config.yaml
experts_per_token: 2
routed_scale: 1.0
norm_eps: 1e-06
tie_embeddings: "early"
batch_tokens: 131072
Below are experts of layer 2 (counted from 0) of a mixture-of-experts language model. Rows are named router (the router's row for the expert), up (a neuron's input weights, with its number), down (a neuron's output weights, with its number) and show model dimensions 0-95. Each number is 128 + 24 x the weight over its row's rms, rounded and kept within 0 to 255. Numbers have three digits each.
Before each expert's rows: a language model's description of what the expert responds to; "mostly gets" lists some tokens that are sent to it at least half of the time. This comes from a sample of Wikipedia text that the model never trained on.

# expert 12
Hyphens in compounds (thirty-three, runners-up), score dashes, ordinal suffixes like 24th, 2nd, and the articles a/the.
mostly gets: "-", "nd ", "rd ", "second ", "third ", "per "
router:130104077095167146121139108105121117092127117152112166140113114112164108152114136122132131136150140079112073122098167102081132122108114120109144159119114120097141115129154096143156143102141124149127128153154149124115170065126102130113188141123125118134168176097083130130115153136123131112
up0:181146101109122175124123090150136106103103091128112109158095143152129131138102120098102138116165138114145081125125109113139109114100119131090100094095150117134092096132159126118102105146124167092182152073115133169144164152109146161111168129143156141142103127144129132136121125110097130103
down0:129101148126140119169099146168111135120168110113128147113163144167166165137133130178124154133108111124148174128123113118108102135140171177123138112130138135122164118156097160123149137080158131086097068138108153083112108100133134108137089136143100130127122181146113142130099125138146117153
up1:149117138146108141161097112152150145165152146126095087111115142117120129099091105115137087153150138101085123131117139105152143086066060122171138104094123157121110107117117123125119141150091141120144108164136119122129109131136114123129154123159118095109129097118198143138123146180141117142
down1:200142135123141117177107078110144131127154167160092142117132179143081117116125124161129134129111150129097125133164179121147124137133123127142136131136107116121117114092070120133082142122146129096115102151135173103109108102118142131159087093113110141144103129158143094114170132133121104141
up2:099159101115112113130118120111113122117099127091093156141118151112168120117100115116078093118154192162147125125139136142109113123117137117107117084112128143128131128125151059137060134100103143143173123120124153138169130163125140147123126101163179125132162136102120150098152118149158143116
down2:125142120099125114151134158150111115110104067133098128126104083122123156113122119155124140163125113125132144128153148097116069155135146168157119140095137152194087141117147109135146122125117100121138091098153134098159154163149135139145089150160105114133170114159106155127158115138118184138
up3:112131136153120163144151145116158058129135080145145149118123128079121146146149138077100148118149154133122145119124093153108108144100131121148134123131120134144126083134147131084114129120155111139108117108140139128103123166134131142140147178100091172116118159160062138171111115140172094144
down3:127175130101112118144094142087146090121137134172125141124088129129100135112155161089142136134158171117135115179133112106184119142150105127160091142138093138117149133101123116130097105103140129127108071141187104128140112128134105131152139116108095130136124098084137122105119166128159095091
up4:115127131117149153153111096161181131126112088158117135101133169105134145131142098137134133077140119097149133129099099131164125151106095105158149152168134100130151123162115137163102144135144077136129106150115156134154117085133126104166166174134114168158130171152118102132100141160150148142
down4:118148117144143137124113155115134172111078160097154136122100102105147140104124106101168148132108143137091158140090088137120138130142120079116121131152118106122110129155113136133117114145107166135151139107131146135166085143097147124172178176123125146093120147120160152141152088103118188093
up5:160115058165101171140102084143095142130117103162124162149146128131150107121086101138118126113106107095080104117131125113134135101097150110064122135143110115104119112139132125152174132133086095126114091112121125133110095092127123108109120125111116136144122139110112145105135135111130121203
down5:146129146107164146112117107104162134111168134133145159138145180143119144086119124151127164139143085128109139133134147124106125121141130128103125158102105122100157107111107179116102128154115145042161112175152149105125175153121117104148131127124134122123108162159117133090133132096180114101
up6:128121107104136150149093122113129100117084161098146139065139104054132161141132116158161141136108123107132123127120098131181137125149145148116116130157109149107118138161117130138130129132131111128092115130134131157093121168140109117150212177122088119165096133141125144151112123164121121144
down6:147126094128113146126112143149131109130120101135136093140115132132139144075127129114144145156129148116091149181187161150145116148142138134121127097115141124164148108122083118128118106134113090136143113123145123097096145122151144137145134136080167092061118150125150108170138078139158144062
up7:124141072116145121122147124097140131126133121115141111119104099093147122088098114137058132150170143086143122126129135144142176093133150160143098133142122122126131144139137147141150135095170143153120141136139106133088118138123150154178148210136144173129125113166117141120143146083137097113
down7:118123134125148137117145118143176131133135164133132136139168149123120119147097143168125152106122115126171174124141141131169120154146139114142137116150178099155200144170121164139131141115122108099101138128127120092172149173158115148160163090116126115133091129142151176121091171149117127112
up8:166092087156154131108102086108149062112097135147112100120129121097146141140120130093147156150086156125129127117104069127203137123092109080137132155159151136117118122153097111144137121152123110147161146116126123121152113086108103128128121126114104136156182129154124111119116110135124137138
down8:122095150136118176165169143134125082142124117147124125154115075128127134134145149118107130165115159127119127185118148133102106145115151153134099194184188159153138112120140123155138134085123132112138131127172160165123134099087120116128129131165154131094108121136124155127123136139128159158
up9:132118143124164148110120117124101124100129104091118125155146123134133132113104139177118154102205148117117095129117102156128161129119161153162116132145109123177090157102158150091157142105148102093111126152152128114167149133155116136160109146139133108115156162145096104136136095114076136172
down9:151151158155115156105163112137122156175168132092109121147108167128175130090099075159146118131152134153105127127153175118121145125116156141116147106141154160124106143118139150093086140135100119139169099097143098142148110135110131115118159106122088102102120118151116137152064116130152149143

# expert 63
Single capitals or capital-led first pieces starting names after table bars, dashes or colons, such as Li in Liam, K, Lu, Ch.
mostly gets: "Br", "Lu", "Ch", "Li", "Jo", "Ma"
router:105118083118154157122126116113129121127117140158111144120144127106172095132112113119124117107132143100079104095065134073125158145085112108089115117132128131105111116131122090143143131080137118139146134121137160132150134112130145107148167149103133123136153219104107148144170135157095107135
up3:094111117131121141075136120149154138126169119111141127161148132125134148115105110139149128113126122128144115144105137139116148140067162086159136146169139106166117104196131115143127169112168110142107109110101091137133106122137151122149131146156162168191135122137148119117130141163143080175
down3:100160090129094098105144152170152137126123109107169132144143169109115134113100101105129120122121114148160159148059130102142125127110158117142108169126124102092121162144154159115133125075139140131131143115082072126118098107118137090128165122090125116172079125120128142096124126125145122143
up4:079149135110144194162105109114161134112112127129125089082172118106122128147129129117179132109100126127118143156147119095089133139158107119161131151165116145104102102111132148138090118159143097116135075115126096093124156111137131112122115112171081164160108162116137142125127158139136100127
down4:139127114097161108130113083119128159135122129122115152120130128132136200101160145133125135147083124067148133115129147104135122106110081157127117085121103101094109154136152159126071135105091132102119140102136100089161148124106158127142147125117130123108121117104154099056164131143125130132
up5:164101126108139128118106096160106133091104141169110090123158116135140071150120102101113146144133117168080130111137175117103135108134134104137122153089142135160155141169082128083139146080149124124106151145142098098128138129150176150124107097107093160123120138162105113109146115124098126111
down5:136106143109130084139122136128107148150186147154126139105137152149094115124117087103142155144112139170080118116116114108117104100108124121135131148147111090126119112108111121129152112134130141133113137161109147157150100109110168058114162168138136174130117103179127071153133156139091150100
up6:143135128096076153142105128156116121130115159116123140131113125122133092117070129136099136094156142113062127106116141152100108123135105089132144142124098137126138127113091107101136139158108127139140142104193155129096133133149123132157134127100074135122154164102140085114086167106125177154
down6:077154149097102121126109141139123083158138173144121143134116156090137099142109138140154152114168133149117134088157142128137129113134140111144163157165074141139130129105073086096164128118166116106139096164089123161142123121155113124139083154106159151123121113158148133095152104116137138107
up7:166111114138154153110114151117146105130132055138109132131148102135117154111129144119110117115107165099155112098113156122134134131083097099122145132121149179139166115127112123124143117135168111125159086135134139145165125140173165131084126144117114162184143172150114089174129133153156107153
down7:102111125128173105120153158095145107125112155144143149100178123190105104085064100157097112149126142137133168126143126123136118120137109164150111135120136139154101148143104100135127085156132119122086130157092095171169148152132156106111123138108109116109097114152134153108152162111114142127
up8:128108110137102118188156115105117149085118134111133167095126130128122122119115152115146124145160107106126117093161200150151161100090100111132106104095149126115170139141167119132138124144127060109106108132123123125096160124116164130126148116090113139102115120083138170106126120170128119151
down8:156092120142112096165126147121094101172140158131122144156130157149097096126147119171118110116109094144099153104100160164144162102113120124116142131131134168097148144098159127121144101113118096100123150120128135143152155125116183141073144109153103070136138133120145147116081154122163132098
up9:105193118160103215142111102152129145108096097155120146145100144134119134142143107169134131109120087154127127160163166114095127165146132111093151127100136147112125133120113133109135167140157101114146094160100144128112112113114097114089131152114120133127130139125145084148134158169102131109
down9:113052133126123139144128093152141073094121138142129136115092124119108149090143118138117137156160136146156128151137143140134144132140130151088143144116108101148067140122171127138104102080107132151158135163126133154100092131138110158137122144130090080169130111132127127112091155162156174128
up10:092174140108068125095134117136160120154108144145142100102093111109140141131086124132097130115129126130132093126123123124161149094113155134104114135151088092125107146176113088107113046122142109117128169123129085123112150121150149133105108104133124128101141142179135127156105170129146156123
down10:095135161141131115144123165132128139112119149135125152085088106138086126169130141154097154176093151148153109085112113138120150172134119134102135143112105113153127134123122171149116145110187109143119134117097169173157144133151121093127148127173101169101148136142117149148092124168132142161
up11:183098128206154156118132120091117107137167132117142121136144133137118118092140121111074107126130135124139154089155130148140137094101134151156122132123133095112104088135139141147148114112149133181139104149136129100151110117122126130105134118100143125132187136150073105132109119082097138183
down11:089122101150092129161172141117139147101129159165140162123130118115157142153175132145139124117142153151085129102147101110121112112121104130148064154129087094159120076094101105108146163113107119134150134135113126164137091131145165077144141129129119142150151109138122101151135086133124134173
up12:141095130164131164167113123131198132122098114151144130121120139117113151140133117083146138143174145130113108116142130134148130131148118127137136094145153151160134133154123110125088140121166125145102206138100192137124113114140153118129141125144077114160123147093099095093154156135146088147
down12:152122151141123100155111137155167127090120199106163127118130142137137129165142121122121109095141088106139157142140100087164120104141176130109152112113129122122147128155083121172093149146149127158119149103164139136131177101090116148118123118142120146163096151127117093097162098148121157156

# expert 11
Capital letters and consonant clusters starting names or words (C, H, gr, fl, Cl, str), and inner pieces like amm in ammunition.
mostly gets: "fl", "gr", "Cl", "Gr", "str", "cl"
router:136116078121169147106121090137128114128112137148118136131151110094171083156142113109119122084139142088069095113088146076072166111101093115109143123150115119120131110152133105131143089120131120137158146124143165112124133085138135150121152148158117128142123170120101124150142161130105090148
up0:172149084133152134118136125148113155116137111094106113109178106067147108128135125125121104121106087127104104084133134123128172095106068119118191116118136141129150128162187111122150102126115141117118178126159142139145132122129098115138125127131162129123117114104118102148100144120111070143
down0:124114127077108124145119134136140090104137149101152133124087134137106189141139138131112125112095115159115117075160158120134155104130107069128101135119117153092150122126156171127145139163134154117124166142120121186136122146133132080106099128123139155123084085101167147129100164100132121138
up1:132103124099124175146176113144146118132141144150149158121133124143134095144152088144171101103133127108109095126111096097138098138094140156137141113167095129134162159168152136105119159148149134163144107130162154101110128130106061086157149081159142123140148121139123130128132110178108103144
down1:107153127155129155163115155114123097122155154144115144131104135135100146102152103104113142093132140094152082099171096126099084134138117156084142146132141163144110112148113101113121129095106115166094111112208155093112167084133157121131127127161120144128087108141114094118113128121128144139
up2:157121084106179116117083066134145146136122132149139117139109077113138155121105112074122111146129129132076136095102128099134163102144138097117142128140163160123126117137138113099156126117118115119085146154142107060112162099120153163103109113116095103104122155143129121147125161140134102143
down2:108119134063101100075126145083131118108132157168118103108101120148135159101111134089132122154136153092166132115137126152177144111124110151137115145082119152115134104152132164151093143116125142122111107100103153124168146122118096095118162080153093152164132126129147115132116100132161099119
up3:131136132069169110132143078112143132104134184106126122115103095153159115125133117129162134130134146147112118120136136110075117161119152165122100119102141131099118130137159101108142138105068098102087109120166088129115149104120183083122136147128103129148128131115087133136115105098141159163
down3:145169187160133140134199112110130156136111106125124108114110158113143108162123151145112113131129112099124151120086131124138111138123101128134117097133135152126166089105138128161120127139147135161151114156113118157060118127117086180136122119142168181110139135144116087143104115143173099141
up4:124112127131119121127104157142107143074098139189166141131127086158124123146121114121092132104092194150137109158144144152109104150109100112179126134133160176136163124127121092137138124106097118155140109103181141114117159107135141111147137136169089150116119152170133107136103151152140141122
down4:142136134112120142162128085088145126096143142160121151144161106112093114107136117169130081123137143160167110124158123125107126088084091151130122142129149153100200138135147107135103104104092098137161111138131119153098142120172115132151085139119152105110137090103139130130068151128141139144
up5:097155119103122092134121123149103139119124163104147130096129153130142163113116149145186125133150150138118158124104109094122118159152127153074150169134099128111107089123164089120159120104145122116106113141125109094094140075116114101141125145142094117103181120111124108114201115152120113145
down5:128141131062088131123101121139113142141132121170124140133167140127158166106131140093071109163108101127121107122124202112130107130168131109182143147106166136113113162111157099110117096087186131118153145162112115097125122130132109135145124138118118122094114119149091126110114127156117126146
up6:161150095127167138137153084140160156152137126139126137138090109087150116101161121124112118147098122139103102128136144159107143094150155132125152095105160117164112132077130108174147119120112126117111157158133146096130193122148140104085145115161129095164098155149137137143142133147118116070
down6:153131149106096108152156145133151106121174137142138144105101096150131144126137134118147157129123110085115133102135132102157138103176127115100070129129125052085141129124072149148115133142137162110087137122129127127123110136122100110080142106119100148182125139161131138161153119122138083104
up7:085121094133127128119207070161154136123114137154130118125097074105125123138155115100095132127159170100111114160103172123132137154168083105128128107179082124132131135125101132131110111107150125135139134145128162128139127116157099115115126131177105095148136127140118118159160109129113102123
down7:110191118120110094143144172135134130102099149128106109156109109146095122140152172140131146124141124161140122135088168150161094151123113122120109103121123143102149168120068163135140135109140154120085138113090126143066149136111143180115149123138119153128109117133169150166120120129090149111
up8:169176143158115131101119133132120135105125101107082145094131109120124104108154115133132069141190128111124103115078148123156139129116133147138182115161117099128128123133163130166138118090142123140132121139088113113125140120141133095138153112100082145137175110125094133146150133182111081154
down8:154143133156138114125102147117185156149159127120119061134106171160105145160153121106158099112162106109152150131133139129144135138164145094145136146156125118124135142147178098120109161123107102118116131122153149162118106134114118134144140095138077116150128120120122116094178110153181081161
up9:110133144163144177120119094123108138160176111153056103120096126100137111092135127121123103127159125095128109103114140133117173114109121163124121127108111116102103113169200112128146102069170106119136144117134123132117161129127111114148116151128164115103147141164109132142090141146147158136
down9:123153127177112119122105099114087160141125127140109140092127126132121102109112135108159165172155124149117158174137107096130164158104078126144142131126154118104155109173105111127149108144119145122127130146098154136109203096108146085148167105113110120094095121118123124155157099104123142104

# expert 48
Final pieces of personal names before the surname, such as Dun-can, Con-or, St-even, plus whole first names like David, Michael.
mostly gets: "David ", "z ", "Michael ", "ov ", "Richard ", "Paul "
router:140136090098139161111143109130147102115098131181087131116126088114130089135092087090132098107120127124111070102096120119114120136088115097088118164139128150133132108117134129130130114115127083144166137154139118119145126057128128137152155155116126105133161195123107132161131146156139125145
up3:106132123190121116109163107103133151128123094074118122093081159142149112124133089109185135148141139135115165128132127080126120127136134113115120100159116116138143118126156116124128122137102142146173134129141127090144143131112157137090098172131073120161102124125103189084099152145123107137
down3:129135127169113097107111127126142136132148127102120165067082112150146131131144078145180140097171175127159152147138110147127109173116119155143149134146146129157120127114115134114140120129147158181110109131127110122106145089106122164112154123086075130161142088108110141130128167138133140088
up4:123146111144125125168152126176134139104144125144173099158179112132137119147126186119103158151165140139133104139121118123136111146159147100109094129208067149147117138103131119128131143102068130106134145154115118168111107121113162145111117141133170139105122111115141116130090140135122108096
down4:104171125172104115129127067118147112138124135086164100135143154114127124147151078160123135106134155114143158173126125119138154098126137108126147134087069125136091088142166110096139111150124130122099126115114137092129162100108136141127129138130122115119147109162125065091112150072128117131
up5:121183141154119116132119146096102085130121114175118126183149114094129169091139103181153124135172147108117091128129181141144133118133128105124160152107142152145125108138142110100120145119087136165131138116101127127158114143104093143142151187162174140138141117123150159125144091133148129114
down5:165149129096140103100102155086115130125126134072155156151147100119124158115131118135152128100132112118112101165129184128110147139126128124186103082173160160120149101115160102128124106126111128153145116150124099132137133135115149148050090130137156125100112120131114113125137068145128141123
up6:132117131122100153134158135160094110128127154160156138140147138110128154149130101100107121125103154138135106086129128122166139131142139144158116110156129139153060167173114115169128157120088122135155143146186112121151140123150148106174138125140109115152135120188105143102064137160161144127
down6:110134147099125126166145106122120138106118105125110134121124126164131108148133142152119132097132115183142158131169129142162145142144091126082128121098158107138093170114155133092166142140196133106126110154105125139138100103108112152100125110091169137116122115079138098170169114116089166149
up7:145119125143127198106102101140125077141161135156139140090127146075140103174132078144152145116114203136135122172143156079142121121153114132133126101112116099137134110103155108092153117104146104097081132138147109104136122124118132171113096149108135158125120116147099132132117135115135118129
down7:121139139166130149156089121101106090150173127140161139108140146115102144110185123157158105122111148126142135135165172087066113152113119134165149148125095124094107136094112157127134095154130149093090118132142120140142125146174118100122143110132132095166126109139109090127109148135121109079
up8:110112125148114151101143135084159138113100128114146106127130140158119134102086070131137089121144139123141109140125106123124124112149155111125139052131112137127148065090092134093142150139135133161109159138151125126140122124138113176160135148086124119162170164077152097165130113137125146150
down8:115134109074137123127110133152123138145118141143085164100130127110115080165159137135088141157122090136128163104108104111112166132137076140136131132089167124133123179090172149153149144100154134090151143081118160116098081125124113098110129129107143143110111099141172154118112145134120112144
up9:151119090137111129111108140108151187115124105155135125138140080133116123122083145177115151128125115120142115098148124123086105120113131145118172099140153151100117107107116146186146124139151152123122113173131110143151138113116089178155143114094100135166175140076133130142096171139142124152
down9:127081124137155161145152127135136132121109130149122157128111153152111107126134117099117131143157125187135152122143066159115155139140126139057079096107101123150135131095115132109164153084111146116122118110123153122134099132128113114136098133105167172110080122162168139125156131141110124182
up10:101171125113164102083139137128120109148120126112128123166107158140136129151179087133158123151096151141126152133124137085140148126132081104118155122142174124143160115156152138127132103145088165099168130153099133071128100090122128126100144123161111083151142102140103099110132145149136083136
down10:127166165166156132114132119157125125166150146120101136120124125100136175126157132134143158178172174135141136192134172110122143110117135104138163131169161107164152120093158102143143106144121144109146164140127145128141141108114149188090112124155102126151119139161082104129132139136111118127
up11:097112122136169106159109133147136136094101116085184124127113127141129139189122145128122115137107128134102089170111089114135122122133109108098127115149067143093088115140119121090130102130149134105157145129101140176097076094149138120128155134100159087158115143126116126156122100160102123138
down11:119093124154149096145134134101120081114144111101147160169132099070174173155118159129133089159073161074135103116130130111151117154157161139117135153109108161152112095085114124131139137124171172137107112113130116151117149134117134153130141124167126109138126135114115112118109161110145146157
up12:119093082172146139177089136097146151151145140123111131142112140117140123129124176134122073129163133137117086117130135105127165113104088118156123140187159143089132091121129128126138130102082100126147122118115144129105173145134127093118105171139105097131133151087121128091099166115131135103
down12:121114111096132085147111139108116184190145114125116152100157163099118150082157160132097152159135120122125114119136113092100109150166125092115120103122138117112101125103129073111113192165143136128106101147134122138160124096134124112146139101095127145092166107091141136145131134146102146126

# expert 39
Lone consonant letters or digraphs split out mid-word, such as b in Combat, m in Trimmer, th, p, t.
mostly gets: "th", "h", "b", "t", "p", "k"
router:139124083131096122120135107146140085143113135145135195098140133092157094145133142090114124121133127078099054123078134097109120126135104130111118129128117095136103128110151104139132110071132104167156161153130131116118139072125150118103170129132115143119141171100105127135115115134115110151
up0:127147139147118118108145093116074088138132159148174168133140110159162142164080151109153106157103123133137154103124148137140112168098158094159083132164122102121126115128126120135097112133151125164131128116131156105104138146104124135165132097090112079142139172126110092154105127121110160162
down0:153145150135099142138168128117126106172171101107117108126088148158155100167156147152151116151125113160143159129087129135157128124133128138114113131112132111147093089116133108120118110146193139176130117101148166165134111129123134089134188126154125124116104140133152159079131154140177140142
up1:149148103102099136135178078050111110153162089148126093146139132098146116129142113096150120107126151103131108128167097129042114118124112129108115123142146113111099125106135117125131111157117132144123143156137120180117137136128152104116151103112158131125168115176126120101111134152110145103
down1:155093186127071122150157132152118145174140121115124105121096118153110097144144159083128185122140083156131161129138137115104141096168157087115111119140102118087127139133124128108123117146123159108131123141133149163135093096098127114136111120107134139121096182138115120152106097147168134095
up2:130104105162134134167117139156143116117129140204109151115145155154182152143122139108197117117086106149120151093137107116173105131123102126132125126144140104152144140136103127127120131086139124182087141129155099112148087125129118106127148135119168139165130181102110124099116144112146131148
down2:111146133119109090137132119141104104111144109158178089116165110116182113120150163130110117128106135086162126093119124123112118170147079140153095107098142138131131126153100156128120140098134158130107153137130087131116130126146104163157110067140129141140157144140157098091131093077130086146
up3:136101149178113172165114151122154121118116124131100163144186125084146117129132126117145126106148104107156128113153144127167094167151084168140171138126145118138138131135124147055175083135128132174104131155150132103153128091093132146125111132144096140106132127115126146134093126149151126125
down3:133131100081145122136109174128149105115135120144159100084153176110129074172103134142084171148114154099112126121137121138134171115102149121139122082126143140123107112109108122111161121168127158131120113131100164161099138125160111120143147136124132121096163143097145138162102154132143166072
up4:140147103144129109151161119137152099137131100163091139189155133130122078139122142122129141116103143120147136073096148154124129121073180127145114111176062145147158103136123091143182105110112128123109101122116136125131121109126140149132123104102157110088149124115108119148119166116145096151
down4:126118106114120088123180128155108085092131151178101120144128166086095124123166170138109099075145148123175125091140162127117133154147119120137065128160131141149157113107086110145147150139151126107122111147109113091167089127138104116134121120121146136124098120146155148137109122106122155151
up5:132140139131123107110178115131124136145106093122086127152148111102122112100117155135096120091148112084151126133054143169138167106124120104155137133094068109138159107163149108158151141113114115157121107117130135090121172152118135120124145137097140177189143130104110111147115126108152136131
down5:089156142138148163111161134115123099149122104175105119171109134085110165116114126189129109147131122150183142075143137174123096179129122107130113118100097142180113168111128115099102140150131126107128134123105128164170127129147120146127101124106141141147110110136147162126119144150145163138
up6:147091132131149186116101127132134097121141095142121115121149143123129111110140101094135127143122093091138106094117091083122164118126087080076122133115099106107075120112094135126176127124122128092139088150139109123135194109151098185143140136114110137115119144131127141165111108127133122110
down6:119132136150143152166154145151123174151146131131159162120130160093143150122145168148116084148100121119074135146101165074104144130130144121125109120120161112071124107143132126130145113161154184104115111143159100133144119114112156144138128149121100089124154114105152168115143150082102109099
up7:138177148105132111098119131101100097082139116101132163144118076115154154136093130137128122122104145086102150107101103148159102120082114127147112119109127114097131111168169130178094117125149148134129142163137119157094171131138175124127114123093146113171122131127082097166140111141136122145
down7:135170114090154123141112136160099107154130139166127151122075132136099146115132133118119130078161135109140134130122104134154104109132071154125101148151138077153146158160125151125103153162136143153101081097110133112114165157123075100141116106149106146143132162104127139134104099121133072134
up8:166105132171122172141119098144138104078108123107137125155179126134115125135131124164116154121082146155124126137060127110102118131126153119128114100137132106098171126131160099102159086094175083100121168120114110133131131094118179143109145151105125146093107155116120118134115143139128130096
down8:107116090123092104134174130106154148140113145099139129106132125156159126064105135182164102147100096108193098146116176122122126139104129107161125121099140134138157139083142086104133161118139098150124132117149100131146158160099160108144147148154140123127133147135158157166117132131121110145
up9:127181149141126180137131087131129071110156131161142161140132142156156125143104146143162134114183142118143107114110111139133117135127157127122125139127069105071103139153148118111135123126188095145090147155118141151182148116110139172158130120112101143118120121155126132117120155124093153140
down9:154155149108122143176150086178131129160101074136087159143133153169108097116119160151178140131133112127128152125103135123169134114094119142133129137131131071139132139116128151139154090155146185171125155166138128130141171116136142121124143111104094095145122117129139135101156108166120108122

# expert 55
Final syllables completing words in song, album, book and film titles and names, such as -ing, -ton, -ill, -ock, as in Drow-ning.
mostly gets: "ton ", "ell ", "ock ", "ill ", "ak ", "ender "
router:114148103093108146095170109118102106126105145149086135106148097116157079136100090111139092098129117121119091108069148116118152144099115103152133146133102133118158113122121116161127089138128119140139149142128143145167148095167119133148189154146138132176153151127070114147116146148145115126
up1:118113110099118138112101138144119127138121193140157136141103091096149119144137136085156127061091138152120120130108140086110085156128105105104172142127121119157130158140066142153103096097128134121121122137112120174112145114107180121110158110167127157162128141122093122108110146115100135129
down1:126129186166094133116122132133159144139138101117115100142152113173116150098082092141159119116158120135124169135170127122130131123136136138102151106140151135138105185141102158096116141097073150113153111131159137126132163151123153080152101159088132101117133159151089144145105113109098107120
up2:114175101118129129150173100099132155102140168163175126178104158133156099133131107149119099135122113109118118129117118101122119151142128136096121074108135098062136124144126140114128117133096140122142144096095172092149156144156134176108140123104131159113097131134127167183140133136149118122
down2:086154110108142128121114143120126135095151107154108169144096104176111134117086114073158172128124162126120102094132129105105104146132119091151096129100149151136098116105142158135142141142164128114124134141174140148105106151139099116151084126080120114073101121119129136171123134141088094113
up3:105137118146169137121172132136129137151103156126150153071118075156154134096160121143161109120120109109109125130103126125162128120100127091111166099134119089140151096105124121148128116125131120183166132171109177134122098101135142182109129089127171118153134120098146118149175141154133129131
down3:138133069115107129125075129127101115126110128154110143137159131095165125120153105121104145150087108137133130084126116115064144137177109098132103136126163138097096144131109153130131126122080149131132121136137071163124119129120152129089111145109079151107137146129139162148089124086100123086
up4:140183106125120168150097110159107145139100128078117104108106087143147100191134126134116106165114131144110133113132121084122129123099092098122143087142167146135130118172149112126138094125175159129124155133124155110176116139121128155143136118127153131153091118084121142138166176147120145124
down4:109138167158135125134134141117121146143141142100175134125134128107134106161148073090131110111157119120154110140150115171161126142153139145139153143143148145150134082115081136157133117128109096140160190127101127155165170104121154114109168142183142112157104135156116166080118122148132105143
up5:163105070144134116109074122149086118159123102105090129068139124121141121110107149116108150134140129121115135142089149118107172132114124100110164138093150144133101112169133147111170108129068134124136113118166113102135160112139126125142165155159163136103146132116154105108150079110133140108
down5:132138115109091160154151122097101135103143146106126121149157151157183150127123144150093133177122117114122152109127121113106061127103119137088174132098124128137169136154108152104106137121130123129129117112130132104162138145095129114170109154090131158093167131127145115154121071151124188124
up6:092145133136091178120136096149133099127141125151104123160168158125133096131148122133142089099135132091110108150111158123093139074134133105130140085142137097135099147140182135173118110107133150157143146146145099144169106096110086085129116150104137080141118120138109145130103106157142167138
down6:157155095104160126127111135087089148094111084159149122152100078157126126093128152143142142142102068140150139099161125114122120164152157124096137126149131143158143113094161136141126170087143134081134139135117116115132126151128108126102107126120137115072086133109130152174110154147136157140
up7:144144098120097106121140100114122152105118178126137148157107155112121134172142088103118127125103099123118132170123116154140123126135126136156107159118091107107097129080163128129159135122122068124140155149131165149100104121158149087113118174139111146126127172128095093112117142167073097155
down7:081112122105145077102145114151087135162112150113150154133131176132122159129142120122118138113118091113120108114118101099138106123105137108165132096168147134128118116113096108129124094137099085115104142147132078163125117142127124121094148096106173114148143111129092145194089140167086131128
up8:111119125087166157099110110156121141128148139078124111138116108144125123173124130096093114132145155143123108115141113061153155136110145111120095080145130119085140101127123119168141092128131136118166100097149150088163175135098134088113163104124132115153088114138115164130148169120134102125
down8:149165142171127143134137128137137160116143099134129104110100156104107158111110084109142130100163121156120176138111154115139086128132115127062157155133141124140151149123142144100138111169131142152124148145130110132137142156158068123139117075073076117140150122127138123088116164089118142111
up9:110154120112145144085158128129138155116138139108147155116127126107131131082162155127142120131122117089109089123146086107123162161151144169132162122120096109121160102102149089116212140123138116149121131093118135120142175127132139102112155152195145124151165126131137172146123103123147147106
down9:164155131090135117120160145137107130136153124101112126138116123095116132134133107128102101113126139093107130097115118143173145145144086133158083136091121117096132142145145103149154154163104127126113145101094091131097203124128149092155190097157172144127158111143110138118150101103122097111
up10:082129139081123117101141111059123141125174173087103100107105125128144149135125175154141118126104109153121119101111122150122121179125099125130165146195139147144149130172165105106123156131128139097115117130137102139135138117132132127177132122133109115188128133099083135111117136115114131147
down10:146169120143145157118145167149105093107101130174135156170122121155134123129157130149141119132130100151110078099147111117089143136144151120178145117162091134163127157117126149177170158102097141123143140156117144107123139097153143120137112162162096156088112158139152130120134128104074150127